{"d_shared_expert": 0, "activation": "swiglu", "moe_layers": [0, 1, 2, 3, 4, 5, 6, 7, 8, 9, 10], "norm": "rmsnorm", "optimizer": "soap_variant", "beta1": 0.95}
Below are experts of layer 7 (counted from 0) of a mixture-of-experts language model. Rows are named router (the router's row for the expert), gate (a neuron's input weights, with its number), up (a neuron's input weights, with its number), down (a neuron's output weights, with its number) and show model dimensions 0-95. Each number is 500 + 25 x the weight over its row's rms, rounded and kept within 0 to 999. Numbers have three digits each.
Before each expert's rows: a language model's description of what the expert responds to; "comes after" lists some tokens at least twice as common just before its tokens as in all text. This comes from a sample of Wikipedia text that the model never trained on. Tokens count by the router's weight.

# expert 45
It responds to: Common concrete nouns. Everyday nouns for places, things and fields, often before a plural s, e.g. road, water, hotel, building, touchdown.
comes after: " of", " the", " and", " for", " in", " other"
router:512510522494491577493481497478479469496492473461544531493507511499522509472500470500519516472521532508486531468508462441542555490449503488530516464526524482501511536480511512500520479506481510513516511529462510484495481528497480489498515524524527455474465483533517478472457519510522468516
gate1:472448507507475512484490514487522500490516518499482515456480526480514490458495512554490469557536456518505493543504493446494545524487530533536525521508479507495490496510489532530514522542474510483495481507500513527434478513499492479518477520513509530505488503489520499519481508507514463576
up1:509486479518523520478555541511532526495505503493470517516501504469522494511487509507466429480489505499518500442504475491490503502506486492492501514471522520502455505459524509463505512511513504475485532488503489600516478565500488506516498489508440539519478501532492510478475514486535502511
down1:538459500504467518502464561545496513494508476488540501469536473483485526480497448472484518523491462514512508470522477499488553524510485528515519491500490484507523490509479521508554504518486436491496506490543503472469531439477457500523480489485524448480504511472490487522509505509491509500
gate2:541485489565448484476531495471503495497481447502506508506520514515531488493471451501496506524479453519475492482469513485529489453523509475527521484482468478475536542462507487489517559499501458549527503511477496518469469499525460528494531504498510525500486481498532476511478476491497476483
up2:503504493491522497494513480522533505515498481485476514487502524530479474534552504494509478467468468522436503487520495443514538520528508530531511510538509484496505465468468479457465552488514518471541473493514501490477470494522469466475515539488508500536499551506487495541484470488480473536
down2:545488483511497520520477530532484508441511485507463520480508467484478493501523465495550489508494536531504522504527506462527506438503522483484493504516538509540592503514519519511492495497551502483535496491510515501513479492566517506523511523501491480493490532449518496512492494496527512466
gate3:529510477458561514523480485535509478524486505520476534535513532525479546520547468492517506462503489454567455491453499472517492485501515507491501533470540489525516488480498455493488527513477486496521458514510509485507543508476486516491525506523512515505507521491540533498533488456497510507
up3:503528541485509516494497500510507476503508542522534474501481471493470483476467504442469490519484530470477517521479479496469464568523527542524499492483495495473496496499476487502532472489542505506454494495502501518540471560523481506493499478517549505473521515461523513464506537449486528492
down3:532513518494538506484434548523492496503474525495533508452505504515523521422528537500513483505500511527514531512539507507500464483513503533524539516528476492520498511443489504494536495498568490530508490508534473490479486537461504488479529526514497467475538510512490505501515503494509479468
gate4:510494485465443585507486558492499489492493509504487493491479516499495523449527498456478487492508518505446529511523478490533502509506530466518474502531503490482503509494503490469523487563525543483491475520505512454481538482484515480533518512498525502496489527529550530483478515522477532501
up4:474544472512500503518535497550503509505505491486479503546487530505481491484485477488522486485496551506520490478533510513540497582474489475486530517516469447527499481489526485492499489521480508534484533469469514533496478511503480523544480531449473499461516519522504471483470509532520457524
down4:493507503505516485505494513488531493501519516504499521509509501477465538507511491561485487525537468482491508460521501505492460463499457553500541519487497480462528455487467514516563490460481524519507488527440501467485479538511507477493456478499488445491531518477486488495522461495535495532
gate5:525473491527503505487513527490478525516504474488512509465545465480514518535497534515494547491495514514507547467481483493542524473505517533560462472491517526507506503496503517533502496489498513485507490479445575501480492528498498531481460470515498496527522454532460508500497520474445467483
up5:477500484561535507502526528500494579515488476495473541466486494497513535492549526523520529504500545511511484456466472486543505495500493523536539512491489537490495510487534480527488480530479513493500479480488523492521497541503502543505515498484536472519500490512518537510539493489466549537
down5:470461508486482507488468510491490516486500486492521473547513514535471516439547500476481472552501474526463521477518517488478487503474497486521482482511510491539502501500521483465509498502557483498576501532501499534487508505510474548488522503463503504488441502536558502510471491518487476487
gate6:534494501497494510505472453466479465546551536446516528515504475534501492458521515513507505504513474514518444481502580447486512488467482487483531487490490519545523459485497525546503504511472489495511509504522507490482448527470493472477512510505541490517489482511498483492498527481502516509
up6:523522509452504508510548516472502489486527490523472495507484554497529474516498460540512502510499503473539476544508517488451523496462539523484485473495500518501521530462491452498529465527474518513444566528516476518525500494518473490550515527500490493483507480492491504505489528523462479524
down6:477466491495513479506498465493514552492516533474484510502490465564469516509552505514512477475519489525507480516544479500510524522474502471551516546499542509512503468479473501542518475518534509486503534513472476467514524523570509500520519515494490459543511498493488497490487498530463487540
gate7:471470542510532457521482476483507488479496495448492551477489488481459457525513519505475542451542496502508497506508545496567512519461466494505519490505484482478506468512527479545516471496505486531472491457468457483504509499517502498475495490514491505515508482524506479478520521552532481468
up7:474484527533504482525509461514465547472531469478474476508559487480473518493532497523520480513463529496508528499500503493497527551479502570514523504450474548491532510501485504478488522501508486540495474474492481514529508514504478512495518476536495539507511470539482528510497518482511534443
down7:525505479476511476480491489553497473526488467507478499484498517504500514520507498509505498508460522535445528490511484464511512476528469558498515476572508472483483496459501530505509517552497487458511536530512560515494531463494499473467478511479497520516495498483484496516511468472554537479
gate8:523499520490474519513499513524464506454537483483549507488484525487501460503458499477530509500473459499509514476489487493483514528459500547510506491530452465516518555507496493517583498512452479491483520464509499510509479462487448516534508549543479493505506501502485482491490506518466508492
up8:474481490489525497507537493462486474447507485530507462524500504494538526519485531489495506523508482498517497554509519540539490524509504516526510549493516496527497464472478482500488490446492493529490499482495473452534484453485468481462524515490475561527478512476492479540565515492506477507
down8:441474508486485519513451511540517497498523472485539523484475465479432494509497491490489510486502451501527462510527462487515538495496502483488491507469478423528555554501500507504543486493525480467488519505496473510477539490533477517522482487503493459494487509473511497495473487510478509521
gate9:508483509472461497472521520502508517483483523509500475488499472476495539495465465531528441517521523475512562498490497533520507455513505483532491497488469462484542511537511474483540469515479513500489499462501534528490497508471495510544507476511483540568513474489501526522488473496452456495
up9:471524457507483503485489539507472504475484553487467490548489523485472487483496511489509472499517520476482487490520502459474531441525478454541508494524515547505533482491515485519491447466477506507513460531499493498523505492492509480472450451507502462466516513508477485541496459487526487533
down9:478512471498499531533484511538550542559489507510472490469522506506498505491507508476496507558471509530458514522504515494506527452544481462476508538550492503516545529523511483493494490491509508483551516520511482490507514530467512504495454452513491507477491508491511477493521463447535476516
gate10:505465481478523511522537505474525554531498480512507535477489513497523502462472521526494534512494490476540530486489535506462454507510481463561511463533516486505518496457483547505505494476476480482491526546509496461481481489463504485503493472489507466489520506478498446484457500537529527527
up10:509469480463511494511504451488498434464477477466503480502536486524500469451480518501467519501524449470498511533508476533515493486517458494506495466530482488491489507454505522488472464485443430507469485535498471526501530494514468491510500555481496503504511531518518515480493506501484511514
down10:507521453462486490491464500525471473522478468535509543532572505492508494476466493474456523506518519497505513503455499524497455492492523490500515522527446458513511537489530523438506507539516470488506480513540491490444510487489489491488523493512489471497514510511476534469459485510515501502
gate11:468526479516489540524514541524482473522533447520515518504498498474491515482484531532459535485486536484507503454480472463506526538477502498518523476536517464488520438466516519500502500480543515500493486532496488456492507547513496500492517488564517520456511488487517545488486502475506473501
up11:457476522498501543500500496497482515514481459500507520475509502499494539544485504500444517517510539478497507475530502493487499495479496457522491452523520537497482469529511512476493509510518498535467531476482480481444512511514473488509486497496539501456518500540516543472521492432564490463
down11:486482463487493464524473542508509498528477535524503523513494504518479494551471477501507563474504495547479494519539487491499488481458515503545475444513517501480498509508517536482518482488514537498514492525492493507547470484540506527515471525532544473502510492475504483531533533441492464482
gate12:471488517493514509472514531424517519505554447497480521523487492523496520473490491526494540522515491539469487491480480517534488505491473514487495511465500550469488529456525494542561498483479473450493538513516476520507499508522512473515517503534521483468513447523504479511472504494473493502
up12:551472463564499513546464494510542509510497465501465482527496526476507484462511513534495505526500490459504464498505477509532484512480489503508491482478526532452512492469489504553505481518524497510491496522504484546514483545458536511505540478525502494479499450489478489465523529525504457522
down12:519471458528529548481494473546474469469527488494472467510463473516531497556497523500469471464518528509519509487476520524487508508479500490516507517512492536527519510421492505498507496458475501492503525509472515513496520493525440520460492483464492522477483502512507463466447491516489520509
gate13:530491531506526539557498484502465526504526503497492528507523500514510526524520522506478520473490484449476519495463526485544504514519478473547512482483561474500513500462477493487509451556481501527539540478482465478491468512555463508477519520508515512468512484502514479504485533520510473496
up13:475502480469505536438498550460505447511495443531486471462489483497485468495561493513504510534496505515481499499470486482520524563492507464516498513517541530503451501496506516482541524486511473512454460514529473473466489455500518489510499504494524492465495515491511502490509505492507536501
down13:520505472492506523485531514510510500489465484502508488486545523536443514477478475542471477559518516455488495486525487521531480532510458502516506527525473512529517546473506516458563475488471488504474485536513473494518472493472513493465477461516491525530448486504503495463506504477523487518
gate14:519510504484522529506485461543528506521514450460468523583509513517479484520508486520495546509479534507444505488481523534513481503500565487482468478529519491525488508479536493483524491499527505509513457479506491497485495514478549512467493492519481487512549534508458508496491533504513534501
up14:501513515491520548472504451461501470499506526548489473501483468497461490491515535525477532451503483429478542484515481484485478478548520487497488490529520496509517518509497453506528481482503485456475455487517521478509479498479449480519486508528495503497541547500482494535507482456493492504
down14:514507499531485524479519434483471470519483518502505516554534501542502464503463480479463559491491522487535489520501560498462502489493507492500484483503547490514496515465479489517463491490476457544485485469505539522468471514488493489495520452521478477524462522512469484537479508507499487498
gate15:498479484516510521505440522474507484535518519478470500515545529517503483490537525488514471513517464503499525465506538536468494490479478526493452480519472531507512514463514506529496536460466471504522508494471507493494482491504522534432522508510435542498464462513465481523516484530502492490
up15:465506488496483474455474505501488525492500508519516437510466513498516483458482529496468439505524531475530488467528512550530524497486495517491491453495527499516483491471501479456538461423496487491493511484509482463519495504503503489549501506492513538466502496468509492494547475495480476471
down15:500546512557517507508492487496490492484492508489516470536476484565529499482506520489488464466506515566526489460486499501462504517434516527489494468510540530515490493477509489528454506509496464497504518458511451504511467483532527468544511534478497543507533517524508513482515525494494501513

# expert 34
It responds to: Table entity cells. Country names, nation codes, teams and result words in results tables, e.g. France, USA, GER, Team Penske, TKO, Votes.
comes after: " |", ")", ";", " 0", "i", " United"
router:513527547503496522485526540452494486494485481484508547471556507531496515497502497524516528487535530522507510463527505479504483489492497475502534452511494515511507499469485517510546482496485544522500471515475533483515490536499523474484502488536541491471509482526526527475522487430563469494
gate10:516519512489512535514479483498485514468561505522482493496481482473498541541532519499451517541511483485488512517504504500552493490464477503456464458507532480495558455530492506538530541516489523506511507527516490528494500481559490521536501508547511499533507536503541467506523492492517494504
up10:511496538483464551500491504526488487468551532492477520495538500511530500523485452494483537521482485481511470515513499488557542477516486521468498469487540490481492480513510482511497490503508513513474500529501509523467515559478513516469505476535489528464481548497486498520506464562503472551
down10:498494502474506500525491480527473506481524471527488512464473465487489486557499468460433518506545515437514451528489451467513518475514484528511483507494463475488531521471493503479504483481521511503461491481512471553489499548545486494513466500480539503523488517491499482515468492504504476516
gate11:468456531519468492477507491538514519538501480516486523477560492539456488496522479495496501509532530489477509504499527490547454525473486475467502499516462517560505502477486522519503477477486475537510507467509520503514511503469489505522489517484431528474526463545523481497545483487480495519
up11:493542479518513507460523511461498490429539540463472488472521535515537500484472502512546534498476511537490470517532488507495519498483508467454520503513510459493485478512494510496471493478481477481527461490491500535487502499525541478488481468508532508469470513474502543510509515446458487473
down11:480533471508480540470479490512518476448497506475591535494498503505529469465568505524546502510498497511519531521508531511521477499512500502471486496515452543486487488490542518511509516499510533516488524551538512473530503501494485518489500523522534514478486534504507536523491501517479460494
gate12:473479524546498488513479524471500529496503463483488510456489513501492509480510501488490507553482495495490525532467489500500498517484536489450505456467481483466480464544496482489498452561511530494541487483494480485510481482439531538464555490459511498465476504472478500484496502486516500538
up12:544492493446475494475539523506520477495533514524503512493508495510473504515478507507498477506518521503465444436494476535485455489500501516531496488524442530509488507493460547568501492477478498471460507530532514530499518503517481440513521494496490493513491522471517481471528515489462484516
down12:492492469541514504536520476470503505497532492531470504517493534505526525510488484480530520521493541458521548555471501488498478496531526511514457551498512519501545520475490510482508481483480528536515455478490510502513534546485541524484483497500478563507475518528524475452476499508472511483
gate13:507470498549444522511487545496518490490474548496538499513545510486528509499491451483512483504491534479518505469527466512500507475487492490511501464474480493488480517500476526533470544482515493512463495524482514493507509489538473475490491468520551469519479482521495487547490411510488476508
up13:539503512488523529493515489516510530470501496553511489485567475471466534518491487467492486490500486527503554470493511488448503517462501527471508524505497497513507530478491479481522533567472522525493491496488490498479523519493541490510514519568465486496484487547502467480555502483492495472
down13:502529510514478508493465508476456516472502482464512479485474473517499508477492497461523509511528480527543500504524501482513501490509511501497482481513498563479451505500521463464473519554468471483494511522523517516503495589546523537479486493504478517476486516481488531461542535478533510481
gate14:515482520493491522460483458467494494491472493489492548497521474484535464536522451485541442519504500517531474476496503507488498448528458494481506551538494539499514523495495490507555518539539545503484479526521493488509538469546529504520537501520478485507510504505523505465510508492520496481
up14:542491477533476487518511500490507531499540546480472493503547493525500532496463519507513531461463498474505455512540514514495506532494499502509472501529515506494524509476540498469491464488495529525458496522504528536515469476487534444507475541523487527447499461501507486528552519517503541492
down14:467471503526470494503540456485453498519535530477528488508487503518501508540449480513498514532517481514496471504490468564480492535468516554493561487514564534515512515489505530501457524523496526524487487473479474513492495503498514498499471517527524487542538481500511457475514505509499505499
gate15:495425524494501459510509557532500530490455514479504528495500498506498487536459471485510485534513515485521488490505446469547557491510495482517488517477511470535495481496506488534509486438514503519478492471483529515512500565481497485486494533511482477546535485494499490516523485523523522497
up15:522495514504450502518513469497465526473490497530540473548520502487487466530512503483509480522446489476490489503555549482556459521492467512463506492508517479495481518487471470489465497516532543496505508497484476482474478481505490527478480449531489496483520468524437459505512498489525511491
down15:513491531498479511464497471506510523512494534512532516524495533492562478527516487500512527531488478475472499503540530525480476476537521534509482554500465501457533541508458511494434485473506509469499509547531511487524516463470506447496511504490495505458500523489499469494491529466477475489
gate16:507498536518501522533524540498514503484516497526510482527504507476482497535453475446455498520495507467465537460504518468529508514520506477481555523476500496498497503452492528519504469514524522531481477470493466514533498498447492470473507497576507517493512515496535552525519526480517510506
up16:480467533532520473513495474505498510497479431543498511474512506527515492455453564513516518502524474478523514477518517477499486544478479489455485493532474482549501504563459478541508463490488530488534485480516514518501505511535489510508490515513473474559522493515489500487500523497489487512
down16:496491564478559506509509506516518509479551512471505504489476479489529527508504523493566471520461480524509517525508457479495473514478569524485492493506473490478506542527507491539517508457488490555459504492519519523503517509509522518534472539465486500464504486502500512529457485497503512497
gate17:528505478527524511486487546554513476483488491488471508501452559491477510486531490452504535478472520505524517538509487514541506529510529519493502514472554466508497485488472481507486486529505487539533490531552477475498484499484477480520477462545503461514511484505537555505508518467494523506
up17:511472520537426509477536521490527504471475523538501515506480476535538502501536471539480517508545508503468506492503533520509455465467544503488487464515539446511502473509479534525498494520539482489528478522467502516476485489532524501477492505492496486507510520499507508478466527514549536477
down17:558515513486550486490491466518509512476499517508520477495486478531533468505533532489515492515475474499495501486482471493504454492507511578452501513504491509502535511518504515472522513483457544508514507515552483552489468477505495480520521488477521503499545505501511440494509449450489509515
gate18:523485457485466502544524484486473500519518456491528526472523497465496499483510479475486530529503495481541550502495464509497491524517501489506484516518487543515486525498510539484466511534526503506480448487545475486505509506532512485501466539466513462568493520531511571507510490470514494520
up18:479500516473491473473509477485464463531455507462452529487514506505536484509484482525474523541510515522528515546530504501531498523480495493539512511511458515463486532529486478470499473500481532465437502469508526469498477467486525473492477491442562493485492522502500513497486490509522532498
down18:529495489557481529515455483494539465489474476507483502604519436486541479511528505509517504498483499532507469505469521501479531476466533479496519474466520440502489499491509480508527516535499488482484527512492495488495457536517474485507482524515512495511481503509526489517486493524482520521
gate19:529515523499530435498517489500493506495507531515444508528493479491528541542527448488474504550509518553481491476518495530528503466512463476495492509507503519515465542486494447500504477478454517492512506482508490490513484443525539511461522467491535510513504510506521467474482493526537505496
up19:495505515473516484589479503502498550530494467502536488487517496500519504487471563468481501493531466442500505461495472489472515522490504466509475488509496506507507471474494474497498475488487439531467508488477494494500516500542456537514474455484508482491489480479528510494451475490467491506
down19:530495527508528502512451510505513492510505500522502513481576486506483515475528560504531519479475489516467526494500528492480470514492541470583481512519498528508505482515496451501527483484511493489479532550527546519518495490498501507488521525537474524479483505525461534538481460510502512508
gate20:467510451517492489517484507491469497466528506504510469427522474519467433470492500456475504470490512479516475469489500492509491493504461485527499478510510482442523464536524519458546488506498527513481464510541486470463480489488530504499471516520515506471488463528522514494486481506488509463
up20:533484531527484506479493467490467501493483456511461513513501457465483496498517479552488487520476490553480465521511495494520497521527513462558511488510533494501506503498505522522450468505525532528464505494497499483489489516565513467515512469456455496528505474516486430476499512513521501491
down20:519510529496497491468529500498499544524525494510504483538521467522500495491493508521517507493462532516468490483468513502472516520516501508491522508490493545448473487470494455486485477505445513541510466461524500503512489515550541483513524480472491521495459505485536517507502551574440509512
gate21:529490496509471474498533545487557491515547518515499488433546537494512477485491514512475482470526517485511492513518468506515483542520524452520522527495537507500519461464493512480510467529458492510510495494510484465471443514470521542458480477529510482501512482488504516514509484486502506551
up21:513498498520492487520517449494481513539473511454551472477466491495517482495509510480509529494510462508519496451503534508505513468509487518502545462499513509530510491532475510507476470508449490488510481466449528479510490482513491525496523467450476516515472551517466495479563458515541491500
down21:464525527506505489510519495507563494513533483498491498523506533489480476468481457500524525481482528492464553488488452500555490445522459500468500497512559492479511535526499498490478526506528513521528527523477484464523517506527512495482550507491539509463512515502506516479464530536491469492
gate22:482491499529489473494516518494528496469508445534502493506499492542522509519481533530462519535516576504549483501515506486516458539510530506524482512513499485494524518524526481476524507542489470509511488461511526542485452504466517484459503504481497538471501504502505523480554533472533503531
up22:463456508503490492483508497494489482484479511504482472526426513529539481484460497453489477516525541515512521481544515484473470477511477472514484490471511470466482496547518440521480480531520527496472460489483461482538519487495523500502514464477525493512505508545465491491502498454511510529
down22:503510520537473493539528471470510509485541525488493487524539517536511471509482499493487493508510464544492444475459515531480471477514515492452487498517521531523475491469511462538451498490492537482526502490458465500506521521506465508501498483508500483522505498476505477480522460455550531449
gate23:494496533522467479479496564506468500478485492464484506461540517546454474516497539479508471502495546471535493496531512501526520524475534499536512471500527485517504505503478512495520530521515520531485480473457514515486501493485497442464503501496501487476521499473534543454469497458515544478
up23:510490536468441520469481506513510522498506486513441512484488507517506511495466528483524502554508517447526517500514516497426514458491500509496503479488541503487500533502457501489543518518498523485502465473508505496470534518472529455480496475514509478494457500499519547527500548495508457518
down23:470509529501469480525530485466526536482473509506467492474525469536502458490463526471521534520495531509514479473505527492467447508499562497477500483505516514483447516505496486486460525480498468527479497517464516459510501477498515513488463486517472489518524487527522542551507492500533551477
gate24:527502478511524487485487491463472494493510461540512522499537483447490535466490467544510469524495477485492499513518533483512496486502506450522484491506481530503511497489483516487481491521534522517515547479483507509488488520485551465476462453509516545543551511512532501487482474468573484514
up24:482470509549445513462489514534461527538467531463460477539508525495529475498466494511484503494501463517535500538495468470493523508469532529511482480546481497508529546476472465520517516477535504510526536485482486486507525468493542479494514488504514497511511515458463507542529508499516496502
down24:499504509531492488540503502485525477523449527479536509513501475478498515481497522488526521530476478495522507524515550457495521483484515493470498503548510474499452561548508542509486546515513469489562551521510490514481502511530478546498509519496522493486515476511494497505508544454478522467

# expert 21
It responds to: Noun-phrase modifiers. Adjectives, numbers and head nouns after a, the or his in noun phrases, e.g. former, one, local, studio, professional.
comes after: " a", " the", " an", " his", "'s", " first"
router:512496521502487557522501529488520472518501431477519552467486533503501501472500499536521504471528552489448545503513488470511517500477481502555507497536492524477517509479519500515483459518464513560509494533468530473504478503487507482494509496527498509465456474516511490477480521480524471520
gate1:548476487493529508507518531490505501541543516526512504447474495519514546499453501499492501545450493467491472485474493515476497517491488488516515490505546517509433545519477525526482488539504474518530514525453507468532480512521474506521487540504497523511531475476528504478500474494499481448
up1:502532506500476471523520528509501493444492540478499506513495531525532496469509512454492488531544522511563525478476505501504550487445540510465512486464493523489481481525503492485536508501481471515488500483484502527495479516498498537552487495522476472525511470548447481505492512479483523552
down1:458470477464532479510536462489484508532529504466509507520492481497491500499514538473561517495520497481512479482518504465513513535504452484487503567482513507488493574501484507482519481515500527498514499439545513488497560518499485473507504526517519502516477511520500519498508480561508470487
gate2:522493533496477480538518523551531504507497520521452530473488519508532485475510520499484520521512505477491517521541490476539549518523457490534473506504500526516474481509492450466499511529519487455485505490458548483545488497482490504495496523455499489550485477526543503477525477465505537473
up2:474490531511512499543508485510509467521519469469466531483515524448527513476458486499521533514545510462503515463531517543509475458477501516498487508502495504493480508553522502490487478481517512502483491470455510511525516478556527553493492480442467465510483506497534527503450481489492503522
down2:447493468488471512504520521495490520501543504507503511500456490454493488493525546473538513488479450533470547528532513489458491461502495443523556504516529534484475518478513515515511496516486526468520522531528480507459520493473538496472485456517477508533492525495509474508489514482521512516
gate3:483486557528502516490515493448530519493486470532505524493474497492496481480499479452470508514509526528499490528510490501502476512506518517502487491460515498524534535554471497478517447449521490514501479529458501519504480498500496497546481568513497512496556524535503456476494558496482498478
up3:485524534468503498476499550504475478516497502498472523556472527478474478519482501507466519508496554550524513531462499504517518513487531478515533518533491488462458517456529483506509495500540492484509461481523502484506500532491447436515497519524476506534548492496529484523500472514519503469
down3:481490481494481490498507494541483504505494503499455478490516500506473462455461522422465549537479494518487509525505503471451478523503493477482472509540488515480476499493495445502504455489469480479519507525520518477490502489457517483522542459506470475472507502498468478504464507512455473464
gate4:538523496490463501492470519504530465523482477533493483491472476538520477535547530538488480496496451507498494549513501451480503502492454484493540543499485501479500489551498498506492538473490521478490467533554502504467517528468519466490456478533528505507512467493525522498534509500492471525
up4:475487540456520513515500509500479489501472532467542466492520503542531519424525491508541460522460503545488540475481510457508503448512487502504498504500514455538489478531485479519473500507538510507493461522493536481497502517482485462500523497457493534502482463491494521517525472498483526506
down4:490477519474486495472516549504516463544490487475499489510545527520491513535505496556553485492496496550450476508535543500503530475534476466539478510519490478488496527502509479525476469537524474511488466519486537484488514472446505468491525475488511511497467480497481499551464481491500502516
gate5:507474461523542511523493520520553546493530524470474492474503473484498537501508510491457545521504508469520478495490501522542553469479495489487502495520480493493467481501505516495479481511465521476499461552498500497514485503497544532458577487514542516494485495503506528451519504493461503514
up5:498513504508509475456467507472542496491471524497465516531492483495484462473479473505480550492497509502448479516460532536500496569500503484524475546487493484505487470490507527472467511511519509457503484507474431469475478550490505509500487500473509477497519539486550468520515525503486474504
down5:497468523481490480521457525483500525463467493509459516490514529458544517513520543530462527456487497487499493479505505527520544477483485489505490530557457493514491533520545494514473525509502543489482475529542485464485472523526507509486469491518492453522523486487482484546498473487532509526
gate6:487483511466478532546486494467517505527530436444527498458461510559494515483495484500483513484505461502488491555493487506499505510495497500497516524522483471525487504504523505520508472461482489502539478484495517502537459519466508468472538451500532504514505491533458491512514531493445487469
up6:489505499513526457479510452524484529499485492537438534511545524484525486473451485503500527512501481477518482478485472467510474514507503473501525500506518499520479489464491487500504501520506553541501461483499470479521520525496487518503496495508463556459497503453528515534445498509521459552
down6:512516518515517497519492472502530440470445516503516486519499503486487500442487528519508491470501567524487521496510517516502496504492476493490472507531495478521459484503498416501470518470533480507478517502498470510521500545515451495465497492510454510494472478525526479529462505497539458495
gate7:490496522567454504487537502506518453494496518495475493509484507444525454479469491568496497484493527486464468519502499486481492532495567495517454496482468530491496480518528530470521506530478510516550521502482540503500497502526512443505512506528503517481487515497516494511482481465476500532
up7:573494522435491500512484467525479507498531473481458514491494493513531488529488487514474511493526499534530512503494486550504557499483462482450537509447502505499515539444472504491476462495450538530484497508507511494493485476527487509491468499477495511477499505459527507513511488501523536500
down7:489525484548550477502538497519483501519454525477508470510523517515520514514492540498501465498495530471486496495450534531521523459484497465515494505543508495520488540472498474461514527479521542542582499502516492506491514537496486536508517481482480529511522500512481479513535463500540489488
gate8:521459533516499545477441489526498485476520459510527552443518535517478498482515471539526478471477529483513468500454464525502503482474496512546553544525512489496477495523487469480487490492513522521531497494499446485510498477506516471490527477511520491496504480489504507477490487495468542527
up8:501509536454507505509529520520510521523527542533498472526463455486497509510498469487499512505442492506504488484515475473534449478561514504482469462493507534485449494499474486537511496484499523449499477508504491469530504520492499461510490513498487561524513482475460516522511522464546522498
down8:503510493469521515481511471449480513474509536517476480492490470499569491496498518525504496475533519509497506512507509471538524505485490504515520461498516513478442465499505480447501482504495505516496503521451467464499474543540570514504479527470470507510480459506517524524557506477533502491
gate9:498501484470423447474504516520497486508493498496450510512525529490489470505468498498505503499480477528476521532509490467523496525480504500456443492545501497477502455503515485509501546525503533509494505516505537518512499496516520477467468500489516508511505423541505528539498485489504433491
up9:496503466536484505480474480526483461534497500463503505542497471532499529513494484517478510444508472460505501520506483524490500527469471505507473513544486491520557465476514463506511447464498508502492467480464451502539495481464506493486517491546546486458484527503488483532545491478505522494
down9:571488475500469498494567509529495465515452491481524483537504497486501526471495484537510501441496505464537467478483463512490486538472519515512477493491511489510490497468527479524471470496505505556517509498458527502522518488486520512515476534485544478459495479521521475500536477509481534511
gate10:491482444531497502500497535444505469460534510454489520548451545470488528474479488486489526546463475461464496540513506488516508503462543492511496530514510475476500527492478547511482489500495500518480494511510499455522466507528507452528492535490508547523512487517483492509516503493496518513
up10:495523499488502515460482476492476447465500495474517511469507532484521466542443469506506490519483503560495457537532481527484489511496484531513458531486507515523489482512489478498508492463459503515499504468486487475525527491484537517491535533523471492534491481504449505488494580510477498480
down10:488511532490468476493523541491492529537473515510503511466462504514455515462499462508487497549491453471488519526460516536444492476512490491541489521503497447524501497503443463500540503522543472499482486484471474474503474470491458476520493499530510494541520505511504493509481491485518523542
gate11:506510488485472487517486482524522469526533444507465523471497509517493472536514515537507471513494532507467468488512463500491446515512517492486509516485460509531484509505510500476514491441520562468539510504521524488515508491514533498533474467514519514481480491474540538516526467448504551527
up11:471472520492451513532495499498495507471483471508538527522489541519511472499467482516521470520504493509485501483544476509505519504492540521483458473520537534507471491473472466543486504514520504491489496513477552481492547527479528467473435528478499497501478516498556527525497504449487542493
down11:495468525493482497516492488497501523511500479503517479512466471466503503484519513529489490464461508466486534522516509496530477517528457506501500510492481545490422429512498486539515488512483494542468468469504515460518498469490520538485496488522508547478454502480506499514472505518506536431
gate12:472501462518505491496455505527466511500490462495513509453506499517513470550465462514503488458484534519510514487487522505484464453479520515464521465532502493522500509497511488480469490514519515563541514514454462494528449489512494483566476526520440494516500504492491506481485504473506516514
up12:493500492488480489470462520500474496506472534486470499536498497520490452503493488484440481457487509497524441496490531466492552545496466497487537473471491542480521475486515486481570525524489502508509524536480525512460506532508468465501498502484480523463526495515522534484493545510484506499
down12:471462479482497532495519526480510501520504482510511536464498479479498501495499507489543467461522510481527487469491500487596506477527502539528505508526450469484472521481512556501463479489530513492552500468494480491474517520505483486500445526490500477524496482490487536507474517533515520465
gate13:456534489478480453446537510469478502518513490511491479515496539508547518515516519495496509484480583509488489537486546533503482491495479479476512487496483504472531485502483504495460538484474515515472502535494502485498509485475483461483498473488477533563520491526451482518530518492503457497
up13:524515504468481448535541519458495501532492513530485519488521489512510476527535514526506495497512510512482501520563523519520476472541493491551470534478479528491497443478460530490486509505494517513491506474489503468492496530475521459458490467498514542525506498491485499539536536480550467516
down13:494493503550492544498461483522507519473518502457546497512495485478499492467510476458524505521494451501536499454483456464475526495479512515487538485507516453528494526526521499538560514497521512471490509486528482523488496510515499511531503522504500423483526507521530498495458493520469536493
gate14:506521519461507534517490530529532503532490509483487538474427530465466481520492495499477496481520506494471525519540463542513559513450535479513507507487479482508481498507475494479506508537507530507424556505509474500476491496505529503467499486477530500495516539513507498462507510515514476514
up14:478507483544484490482509441470497499497478461534541504492500486462497527472501505454511550529498455471502504463486472530498538479492511499493501480485494501484527482521497507495456507499516498513472502546493527490452475508477522478448503473496516507523514505413495504527487513462519516542
down14:475486447517506514543529522474491495556478465516483489493532494502501487499484548456497512518508496483469499494499491508505523488493459514522521441510526492515472500491509506498467502471491472490543469500509478559501516455477485555570501490486491505498514494532505466549491476491455526505
gate15:471497511488531493513496479508522521538498558494518534489497494505496520517487461559501514473480484474537501513489528485490486481533489507521465527531486517498515489490494471441535501498474548492549439525500526494478516482467461534473511510476473451497471489491528512483504526501514453543
up15:489548503501469481472489471493483530489501501480500498541501498521518511511489536499479493486514507502494496488503525474535527492534491458494473525470470467466510506478475539518481495520477577459506475514499459456528477461485415505492520507493545532524481490523514508503469516467470476496
down15:454510489535508537540535505492508514478503504486522510494516490507492459541453447507473507503469549467503491481491524531497473443541492510495470476494468485531510509506492460514495484485498529517483464538515478552486466478509446511531515505517468496507492517491529526447476502519512472484